python train.py --router_score="softmax" --balance_loss=0.00402 --balance_bias=false --router_noise=0.1 --groups_per_token=3 --lr_router=0.00187 --norm_eps=1e-06 --max_seq_len=256
Below are experts of layer 6 (counted from 0) of a mixture-of-experts language model. Rows are named router (the router's row for the expert), up (a neuron's input weights, with its number) and show model dimensions 0-159. Each number is 500 + 40 x the weight over its row's rms, rounded and kept within 0 to 999. Numbers have three digits each.
Before each expert's rows: "mostly gets" lists some tokens that are sent to it at least half of the time; "comes after" lists some tokens at least twice as common just before its tokens as in all text. This comes from a sample of Wikipedia text that the model never trained on. Tokens count by the router's weight.

# expert 134
mostly gets: "See", " List", "\n\n", "=", "==", "==="
comes after: "\n\n", " =", ".", "==", ")", ")."
router:464591438519486519507501550472510442467455387446479517520426492513510525463489527506435513472502534429466426566548553472449528516510498483489479487532479548476413421538455507489551489475435517494509478480473528540443470529536479530460451541489530527509496490464508440529468547483486436446425527481483511416473474446571527533561497531465522522520466475547530458567424545462499542452520490518560548431515455484455546541557454497469577502511459491494507498449451459517437474439475487
up0:454523476496443557498452483534417491456525617466526485494529547486479584543486458533411501502503439461520474522513535547425526473455466453495495495524512539437429465552490515503497512555475497515516541530500494485542468525433484533493436533536520564447611475528467432427490516552539521472491488493506570517550466487494508573451494546490519456470520396540487515475498467497511492567536448508517458428443476489518474515501547545467481492551507481543431534583464515598493519508493528
up1:534474473531544459471484524434504453542489432507477486546465475482523483509510481480525476480452466520505562520524396477518407480449526435455527529479497497458557518465530573542580514480457472509535505432491516477488512454511521503542486450497517487462470500507500508577456518481519529522567456489481414462391525409510534453506425417550507505466485560503523444507559570515470548532483453504523532446481475466572558463535413471555462520514517586487448484471498483474521457425537470
up2:557493554501547530474464538554455480422474431460508524496508489461469497516500538477557525501532484464520524485501531583562509517548505473469502480545489416512516532480561500514544512461553487550467487455464487474559556509530533529520510456510406544515501547475499490414521486567531534535412475511457514556570560534486474486536557428523493522519486477498554438515540524525451504393444502469532505493463419597428496525541496478499473535502492476514549477498445476595443402466490483
up3:510463556495501506508479469555516470509566441537526539528457544494503469506485491466465490452490486498526502466518577506482490539476469509531478478544464533421442443478578471531490527502452468503530478492478457475501459512450422488517509586501561498514524465569501474570547527540499455497550446492507532494425485511481511472462540443470492501432516503479535515509479591498496566636563527561425414501448541474551550519458545547553469508459553530516564500519520589580568452505473502
up4:528424449511498559548505547543543487434464492575521464442567597512462563461538511497493546545543479479462467502516503495504474551559499534516501564541494517545508573505547468491470570522470552508578487471530534467492502485409460504457460493468526534559540512473434521515552526550541442518559424502499545562563479526512510549434528479470463472482468498469604455492529514511490441473513604503521466543563478542495479524475528515472527475483431494525561475447525518453534479483436452
up5:577463451479512428478450504533514527519451468451470452483534503498442451511483505481596489459495539452508529487498510519511435531531440436518472507533489484470533557504457542512551537516437450490568502493479559501457530461549536465492539530578501485495456562450504559484476490503498493566509455465529501485468539436448463507454442463466509583483478511393570580489561539527518460458506559449564502472496515494492525521543449363524553482483487508501564477493456504531428453460484462
up6:497477537469576472499463514463584449555462484424527544483519496456516458494523476504450458499489482489522507488489424500521471531468486474531504491554501469508474521454484580515540470489548393442492538478492462484478521526542527529428530586511414388517540506479492448531484498524503485494490506537416494477477477485471519544541438507527495513370507546489435500498444523526525508444464485565482479462460526462625477521523509501565536568511506485577479552517500527561549576465529512
up7:463491450520510494482448539516536512468440424524517454569532444507499482480505525431538497536587526519506506477474483477533503519485518511440506492506518490478482530526475437469525585547495427504499501431462487559458467473457528490562485446517490473512453487443416533562450503500431472496529491594517495498527501528546528503558531489466496508632494524521496494562533430502483432488435563509533529583414463544455453520539520446426468538538509507462516517541462405487488460556512437
up8:472511473532485540484521505566460475510551547548462456514454513480474522524520516437487468528486525435476459506517581458452391538448474505471510454495549466503487505551457501434457470541509422509467546396576523492484535471437460549550567476521514527475530548472427423535515505528477505510527455498506536478551551484513440487590513477560542410487502519480457481592533516515500516495550508560541429435455463536543466496435512540473487499507484507590499477559495435511528504482505446
up9:539497518483519508487517479447540467552543513460527496454448541495555469491507426523536487503521525558518488530496443476579477512485474502458501531564508518483517490436433575507504496563491540465471565546485443470401498517504470532463471475437453414505498493518574468536506526480497527517521526507440469486433463460528475499503423539520479554402485577574505590497530520507559445551490454401546480492499482451486592491476467520520506536471506479475471521463539572501541602483556452
up10:511476470554454406468523479486493469525528476479505501491500547451476509475454552463546521428539561599482445520509484440499442489507478566478473485499577419536474517418505453508590488488522484533561452495488545487507534470565485501483556512516428457482446417482550430522497485510503485514582501481463392512457467533499494518549493497561502523481518550444532472567509456448478514520498450472541482486431485488547490444486499529472449536556519518496379456527485465561491533503558473
up11:485446471482474569444506452501460485486503467405506467508427558510528558542483488506535537398572549458425452486527432532469532562494482497447470493549503467502501454445461506498472568522458478509487426460445472519446547498515493454470532486492497470482474506520533481515528411518448513560517538493449505534508485525504463545488516480483469531519521554501496557606460469538534513467460478470602466479407538529492507512467471499478586479554562535476420447528554493572449478487479454
up12:509557516511438455466484509465447504525441525473517544488487505496529486472521452440592503485478541609548502506486531479495393413484484517513549460528482505600547488530550411487501463549463502490504533512487464495442566501530404461570490454508480459536476490532458459550539495485578540464574482533554507522444586492456511556509515461501506502553485574570502548555538565449520483465477458431515522512499521475421537477537466494556500441453490512536503527505521515481498480444500514
up13:547437491457513427482411542473484503498455503459592501580491452473532528495542471478484534510438556504529481515494550478524459437466493413504505503578478509563594446560573521522561520466514511447537517478449496488455500503528490567535534497532450491475498479503445510510489503484550476493509414486490497541456439497481574494469428584514504581458514475604506427489473429535541544487498465549521502485522503435474546436536503447553533500533464518485478518486469508513542554489576511
up14:481466508484518539418449574556492547518534443447507511597501512469512535528534447412438540514526538478503428502527528496542526505528552492532486535472518463553488502449449431500397495460501448500515420508561504479509486512514545502472518463579503478453537483404462445500539497478485472520513540498476513499515450536516509420576475479502532499468556563496532464575465452531481555443425533553565526555504454521530478508484518521477452515548499483452512524476515441466591563568486477
up15:545472546511517479518576491441533437497514464502620502431451475500508485470460532546497478471539498522491549484490440518464429425420495533533552560491511530542503496444544495522546501455498456471534586500506449496530581511526546505460470522439477469512482513510457562533554488576501425485528509483478498488515474549515518534435486502498495469502445434467482461538430477484489448579512424407433422452464467473525509467520558427489557539434482496457501530492497459463509437471498468
up16:529434551514533447495534554511549530535520450490492498556447448513536489455526548467411446518447500582475515487509505463484425552526490473525509484507516444582572530497490443492492547547523429467464468450535495509472522427541523469527536483528451491529392582444486458493467457499438466505543471514484477426391516520554508501566456490487486461467468571472489451548513542466520505497525542526511436513528499488575487474448510467486492558459451517490484509483480415440530529496559438
up17:453527436524445466571470444544525489556504544398448520483417510488479499521504459476545493415537559460506513512506492534543500490527459553461489463501539417464486471495492547504539439472470443480473446562517551526480558513488488524497580519546494457475496488552504511535441497510456508516578540485490513513410532488479446564537515490532530542477518454512465571467540505515514514528418489567462504453415510546483541510509473480447506522571519541533456513572545463502473563406417488
up18:451482479499460509597540440506492493472524554492531512557397482472523468494481523600520491475517459476482512620471514532456556583565491572506492432534532522515380390543493434514547436555410540489517491473509481525467466555446496539465578527491529513472479488565497464544482441515494470503480539497537479527574544463490566504465526502490504521478501492537476503481489514495583492504544516492520557444498529504459526541500473482546507448491537512494458501547504534586519524471499517
up19:509503541526517423503456573501494447531535414526550478528469497503545459479499534499498483510486496541489582484498498524475487510545514487516459570509498550428551493488522468498579495472550506481474516523511449530469486496494534498433483493544486440523506420534490503465510521545530403524575516459483494445464445453490523451374508502498467453561522440435532499481509554507523533566607582491482510567500506456448554466490513540546516467543502511433458524486501570468476473584562585
up20:529429519488501474505434493427545519466493459514493498545413455510557479472512523528432481573521504596457524541503534471495510511531556512535492488581472461542493459550544393456474498495514526483491456505526474471481457520517480522547497482524473523518434545515507499451526559514475456510429414454558488526428526530507490503553495584464482409577462494515564442520438528454556521545487543486497486568578502486489491494501521466554474485482427453513583520493425494503572533492505558
up21:516525539487512581544520497554543478546453453442525479522462504494485478500514495486551488440480548459514535491474428551597499543489490478527464501535537463475477504513500489483531472473562430496492525458522532509528590501517598539497522460488497501577533554469381550489445514535568534455554485501408473439453506483444503443499459462552514505475502433411517519555534562544493522427531566573462465470435475468501532503461451499546544522559504499517498506512557430463469487514470469
up22:419490462555548591528537497575484472446397496502487517499461462497513488529498530477512546523462458450457487471519505459505535462488482513488502490582554479471447525517614477491446519524427545495564452529550516510477496519545493497553459557427551469543499500570452516462522539477568485494508556529504542494498459516550526549509556411391515524467539486514475570494532436537495489535467531532501458538523467545473480509504596477497469463490533509569476510512438466519432529465426478
up23:498508537501531522565506528427493482416473521486569554453555515500530460520419512609445489558443446576519569489469421539506514469468453466488579485464477545513438475470547512502555441514531554520479452540478518547539496560523535502525459539454485514506522484559501527502476447479580535509464514519436464540498490459549501491497537497398490488438509492495508500466496439434512563512474461483483552429486507509555511525527477484516472546506456543557580513486551542507523449456543588
up24:454560447497537536520513456494431495508452588474571484535491451482501512494512514499481530424444448518518436547472486479525507434498465485550515454467466491532455460512525522524538506534522531475556521500457554494516497493508524475501482548411415419532494501521536454531442444454563483419485549500460455528499508494513604506477495548523502542434514522550441577486491417525487507491544429575492595416500558499489526472560501510496523489468517539555396504494481524562509498490479451
up25:549473498483497537510571567465461549505524499516498530534534506494438479478494489466412505525479495504561516486507562540559538562480497477502508496535490390477555595514445487510440523532460390493533437469484551503512517466562479492534477505470491516490447511464445536542465499506541501507496541517461527485438488533566447559600486476516482525450492582472548482558552459473475463468466439543546413474455511502521451554429491496477433464461476442511446530524481448516489507402519452
up26:526569473493456453517483427407472515490415556530526517525577475499508537523421510532461468528503461508511544524445497480505452534448429549504539478544436525467464484567511433462508468542525469510503579474492532485545503502442465525499530468436452470542528556531497500456501473503538436455424427517463515515566525442512505527450522479529476549550557466563420511513545549481494411518598545522494488424527494500566462562537472478529563460507470478479441472478501499501515454489536512
up27:470458471493520455503525555406455518495494493516493568508527501501486466522516482437436578494503419421464451508519561499437480525546469502486524583529525554600462475515523559516546501470412510536451460473519553541489523493527455551515441554472572544471549459542533450445494516509576472510487519508549532522495454475475492463448495517486521433507508454555509515495533515461529510398504551528593555456526534547484492502437500476554433468578502531506454504538485550536559486446507498
up28:508509434557509456556528542497579500515434453545484430539529565544503481502432495531501461491475492520507542492480481419504471532524552460494493492521533515415422452557428517459463474504437538492481491453498565499497550522469526508449479523450513446544478428519494524611467530498518487477513508504517405525533465436571477459491518553499527498535518545509497546553567484486497507461517532565488526478533495472477483568407462530583461432513448484523521455538564570436514535509513558
up29:425487470465475496504505461478401483555521511382491461382540525524498496506514508447581482520560524467454519539527478526461526415458547487445533548462455542506539521488517563506504500468476514495529516493498445532476444533502531537528450458495501454480504497442566514552478640466492519543542621503532518503518520543445423513468484545546470470525522506478464517507477443502475494432547468496463504475484501519461520519599565481431468432471484490506508503459505506459523539463492507
up30:506448454522480421544474524552485498593537522490480513503480587497507468540509488419417491509458521547493529491507556559458456540496437490541514493496544453524444538555524470450449508535483446489498543441551517552500525514550478530494502459485505491480472485557513449566487476524471488543470501529521512455471520461575494548460529513357515543476510520480429530565423516504549554406521568543513536542513512538533473517445510492536518538441443504592544493491518423515508552462527482
up31:506553566483492486415522550455468547534473518575495493518551468494475556467501512593521502512515541495466525529472451495473526477519542486492469500516487523428588547548414480502501422509484511514515534481480526492520429459527425465530548436491537479449410519548486576463512538480516452528383543478513507523469511430480518546509490505534527487438480489517477518540473503512529513551460445458529527488440530471427479486478489542475482437524469519456390569481462484439378486501491485
up32:490523567548520499534474468519507499498506486552484547530476457489509483544503488409474488551510433504450521511483518482480538481508523504531525491545493441477452463478563523515466499485442472520454411424434508453438478482477589503556462493456555542527484432465526509494488567451475591448487532542505452490471483505537517478551540481477517524503531538464475481461545517484497513424483402548555565484464462510461571562458438519452498513485566518483612446499546477483451467599553566
up33:511560444453534516503474474481494465544444517498515498437495493456462481505469440484547538518460490392498490495470503489563543502416471484474526476504421521544507533527473571475453483446520442466479546522499482479499577502516566488530544497514556552526502568460558506446484556458441534451423536461483574489523505388445495476425458513530524530555513414435544489393448543506510453533487490465476497468500545483544527510500485447545546467488503465504557458476551441547528540534471479
up34:438535500542469510487543538501450569526501461467415516552492411501530517472442514527490433481470474509427459498528470472537522517468542553516500494393522535520508551432494410505482496512513528488501427554597528533533461498539529444517503485541522530569531541526442545488467487463505499461564494494537473454465509503574555525573499452488528471539526531479473448520468448468513542598439582584431496511529444556544510492491543525469426505503476496502484502464489457415512502506460528
up35:430538590482480493594464458506549503492487513476404471438557435485496494504529485499507488480533489508539453479463520489478483525459401473517537508524573501505487483583557557470529534565521481479471521514572490554534495529459567513492531565523440553484529492553513511520455570492478592534426508521481479601525548540472554523492535542411493495498525410478493530459510415465484508476519556517508510504529476476486442500533573502443502485537454453494506565525540515512492534569547531
up36:535473460517441554571511489577444487542536581418447442479478564543556513491514414497466456534429514522459501482513542533444532498520523520549507470459464494461567502513511488536458560543463551473480426543556480525454502494486482484525500452510533486565544560486575475466483501496500536551538546502530554486391523483557502560472508506433493536534499535558495547468516492468522483613517521487534492591543445502543521500454555537552528478443483512465569524460453503457503531489479523
up37:489468495510553495554582472478479518538558521553436495528505473525523485490467474520453474447506460480506558535501470513436487541562500494529509517408489589573479480441507517543519431433503542536405559430583504561464493461491510483471405536511546543536493440533512539476465466456425493456524477508560470492543544504517493472482511488497513474471460445499433465490573570477491536467508487456525572429521499482516556477472483510462517527435533528474514468465541524413450432468500429
up38:538474501443438478477489516474452559432524504469534460487625548499444552427459548544507526570456566476509491505501478486445506514550525453426478472487497482482539507577479565465483458537527483521494493488566578543469450474516499533512535485515467571521465512520481483511451543550588459479507462470549503535457460449544501525510507465529517458412533557489432480489539431467507522474417497502488522438507491518474419515460496518488518508469408472493511529515484516426434470445574439
up39:477449521463582579559498423552508467467538507430510441437480500506534537490510502506534516477474519536489463483506542489455569488461527508521490472490418531478495463466532579534494542493523531480504560527464480506535483512502533531494465545459472492606485504456559445435488456521507465394511496451487530470478513508441491528435536566472462515474479395541456519505466450491501493496561406507445421454485490471468516400449571576506555520474506496492560521491459537570483504533470520
up40:523521495520477470559460455524422471555523464538486445409590595505459448511512513562540491545552536562512495505473498538509497469481452471473488503487517502489556472528528523516525528556459572506569589556560568521413583527470521515547437444473545490473499521549502513485551533505519433462531506466474485466397470467535492498524503548477511497566491415461498589460471490508454545552518435401499522499540549518464517489495476505546488460459524496513475487488527556500490513557460496
up41:503550526593561504555541571491587472478516512600517490458497446484489561473512507512509524433484584483501477484525525512509510536517522523552489528501505555532493546472494522527586503508529519516493560463520508487584485483438417548446540475485477512474576476486488559522485490519476462517436408545467480484587578466491470464465509433525514475456491469505463470459497507520498475475452539448457548577522368469470472459530518541539519566560470509504555494512432485482553461510486464
up42:520526476460455492486519502522446550527529486533536512554560474510455464552520545549429535516556457485457445500481551472529449524521501594457543509461488494494556491517462515482436479496566432484533548473564543532569439517469426508504501471509486531488524455438421532522525453492520445507553527471480545474561493430508519466561468497478501430510497470443518520516514451487456528562557518472472538591511451533464421496525512501529438468508394455425511489441494397518537444508492472
up43:523529555463484442525514475550446562516553477438463461525551554535515485455575499513522472523487550484516501487466575513490517438510501433581462482502531468418508414578436467516476565582494501487521508512453449513515486499483528546511474527482461465476416531510505520575496520492571552535445536562525506513483479580502491550570499570453499503584483514568443535486481460509521445445551564494501503498506516509458434520523540464461457492466493491489495538575441562525426510477506558
up44:502559541492507490495528519531448556493514545472553545540515430503445543534509499476422495499498473436495545520492537563518558558550526520447502491561501467498483483497543540513584564521513385492477476529433550474508408482479463536574513431523519564547543517527491581468422546499499495453543446586423508464430467472486540458540486519543491507505476480495503477459497522481463563556511504594434491494444450478471555512481476496450454565485533521489463480575471467464493481528494533
up45:543478483544484462517475531534497477490448562462585495488517517471514508494429516502449541484454437528507505500500504460481462492468504524404517496535511427437385460544552568481450534487522511478520563506485454474516582501456521571538559482476498530451412427537536417544475525554534563519467600513543488489514409447541467532403523503509494551530502550526510514432563498511472532515472506502465477517483435516517476534490509485486503497520457486481413465479497454523524549472572456
up46:532511504461420462481418557464520552452466447520480503498509455476495499483449536461562520519561600557535532480459578484604468496478496503478486482564449518439532486507530438460537509491533494505523548511459506537578506492529494545540534462544479560505473475455446514519484488528460466407470494535490480471517451485410458523498530559475483539543485447492512432549440496510478417560487543482463507586461504457406478501525482518501551549513445447461597520517505472541520466528518487
up47:537438523480439449547487567512511437472555472556481534430443548507506464478538517472552507514524462569497582513489505595608482495449472489436462572565518505452519492495541486528571460509485516483538512460537425491493588505487560541471450505441526508450459512545455523465498489549588499512509500498505520500445463531521503522510454488536497505471458439470518416403479572516487443525607541526483461469486495509469490535467528479463568507465502462492475513454539471505467452445487527
up48:527438431585483418518480457543591487560536441469454426437526483519521533462564505538492476403465538494463458531527521455453478500547479443514487539477544451541482460518418460478527551540434458494504526469470500529458498421465510521506537468563487516497457585481504472529502504519458479559512456470529441438484551499451543483470458503500537466548498474512522474514468535461544564431451573511542504579517480471573500484494493452516506554505496562478492496582506512480566560483475514
up49:451489527488536550448494492523457547477474472444523419622436470509513509469536530479497514478573497562479457505531495489482541479558554505459475529478456581467481511457492479566518542457551487522442477431524458496548453467509486445460506437506456559437461536524545450430466470516479501486466479515515453506553519552485513434506527487578496515499517477554455421544441501499495478426481493468451491459506446555463478440507559538480468515491497515482584498552392452531568440497455487
up50:531502488523445560497522546471494492596528582519537541461464531535563526537460477497422516566504465572576556480523515524494562449500526559488529525451382464483618448487521538512513453459522504504469423546517466511585519547502428557516530505445428450471506447448518481477512477476516559474488496454524489560471521510506475487531561525520467503527499498577470488522466536498507564506495429536432462525509503523503527475435511572535542419492495482468525526443501542492525455484513516
up51:474475491544469611529513513536506492481428558543450433456565568508525569475520458501464519535531485498492475492531496457528462406547554447556459481553507497475472584455429474523455569484449546477540474491529488479479448472423467502432416545549475449496540474475506482525509566510428482473558529499477500512506458535484444535522469517501513482471512518527561489467548518537477447583470460510528479554535447549507527504584544577444528523501479518490564476479468472463464532538429510
up52:534512499546534492460417524517495492431537445510540507545517452504477506507520488493403525523524468501454505538496542570502458543528519500499502550431511461504516578476386517513543538515561481462457542489442526513459459486508504462439476542580443483513482418559499517428488466552536486535564462511508512436491497496602459541510494437532481467478467509565596502492638498495537521535528459556561512528494492553509502512485493491441471548523491516518373487499512470497494492519503521
up53:559533547571481502513468508551547475475466611535496482489460475489515532458493505519482488519502468537560517509493534529483483439488461508593466520538460548475440494538461438506533462555500547463497589502488455469519533515474559530450453505554465470469482541478481497444517536540552515544500522472495473424455526527408443505508517534560540500414475407548501559476486556515525441488580454470487451498542461449524550502520493527439530431481513493535470547479455545546460555528472611
up54:505510456500448584545488474465484556548521566461532502543476526526456507466492543607497434413518484589482475495512483551490492491491465525500480485456500510468461509470504492480530470505521453538526486503545530527550404515556410437543468485472502505519555428490465536540504465568523506425593539477483475529475531484472503527493533610518513411486483535419496552564468524511552536512474525556443519501468537417399507458503501547486460440499468508547485550541500536482511494518483543
up55:526494452494467507538476484545506561417476473448477498500540395512522557553533469487435516492456504464420427527499526495481476455586568477482507504509460449487575501454405509488515482520516460483511488532548533549450443485529548500460480550579501478603515516425535418429508431535512460494535573461513558444496455485498509521502465443501463421469540460531502515471545432472497502522511481590550543501491480483482459468517561528516551548482494497414480490513460513513468522516490545
up56:490508497474467500544531499519474543566438570539589538471480527495463500519524448515394507504455474493613518505483575458533572480450482523525533464563435504484534540553481447506433525504498490481512426471463520507594509489472417507519513541483539490524439429504497471488465464455524511448434546518499559540500440502506497494484567506456483505515471482548464424487521505462506540499582483582417526438493544445445481478451519450492527439525471462545492440497525531500488570543534493
up57:446457462519542466502486455444489450507533477569468480372446437477493495556470483478594492505506475486557507511522495459551531510434497487530516483510505481423514532437515489473512472553461506528555501546480526473529564450476455520591508458470467459475504552530531437463514497455527491402395523463464504447496576430463487470479519484495495392505500538454496536456505548519454531581500447406479536504501487529466551487571483533478497511516532453584516518518528467524512473503480530
up58:494493529475477567520493503478414523429536535525484503429508548501509574521528512508573541531462587444473533514507552532460527466547478507556481473500509503492475438537590565496456506445514553526575593554532457508551457516538521603528485471516512555493574496483497547516545550511479502428467437496493481527492510492461491495434583515468495496572491474491498474433459445524524509527518520510473539493514436466399499497527493543483566538451469517510537488538482517468397423525477535
up59:501522474503442505553532513549490523530531516527503461519461537536434438569499487478499422371537578516478506486510488467489501464512473576517487495575523498393548472513438509492474507469505509510490478460510517509470549490495471456424421474537548542555508513453453544585472501501456437522536545473542477450438466526426460526488520530478521539529493485424448570535460519460451442449563518498500439587511515480453492520451467475547536444568480477449506492524521558455487561486488477
up60:524421534498489471518449532577468516482510493527464519497466490514514493497523529536542491526444438481470474526480628590444425545523478505532500483404455502506548484510525477495482505587513462514525539492537494526519542504533468485570549460571477500526542605484501464446619464560564529561474499453523534441413546477497510526571520492525506445471505511508485513485444559509529577511509510568529559526521510479554492492474531566478496515450522517479510537520500495564513438510426546
up61:451571523513456435504490430554512518474466475496452473448512503524450486517548506405560453402489519563508490490477575478546463533497408542512515457583546496487544482559555466492526515535494479506492535507475513507447532477472503437550518517492495470537513511584520514490540540490516450454461406571497493566398564548474551544568525467469502569544514489522441571401507492451479479527531529454524479477501505479475499541518497476495506485498497494568500529570504509533460509502426437
up62:558529510435447530419469562513422509557501451324528475504514538494504425535485555433462533500514481494461530488506560555527526475553527508531475472521507464476468482492503545558517486430478466499472438530451467524489447502559467527518500580468471510463448511539524481442441474503521509530430490510502493492456521474500499459511526563498516537558503523537516505560529526553479552485506436440547504546501521570490497549485473494568528547478484510506562435489386445501490472431513504
up63:398556511495542487496523479461547494424553525526443517461472379458476487548562455442405511411478570526509487533509535508563494507502486525515514509548538422563518492485477493463414487516533507489500458553531496489524485485499543467460520516558539494487540505546474577542498502446503477560462543562470542456504513561462526516489511554447495435517528538470529544499513445487490553483507496538540544529498539469452507545605475516462512521567520508490490533559542558521560544453517584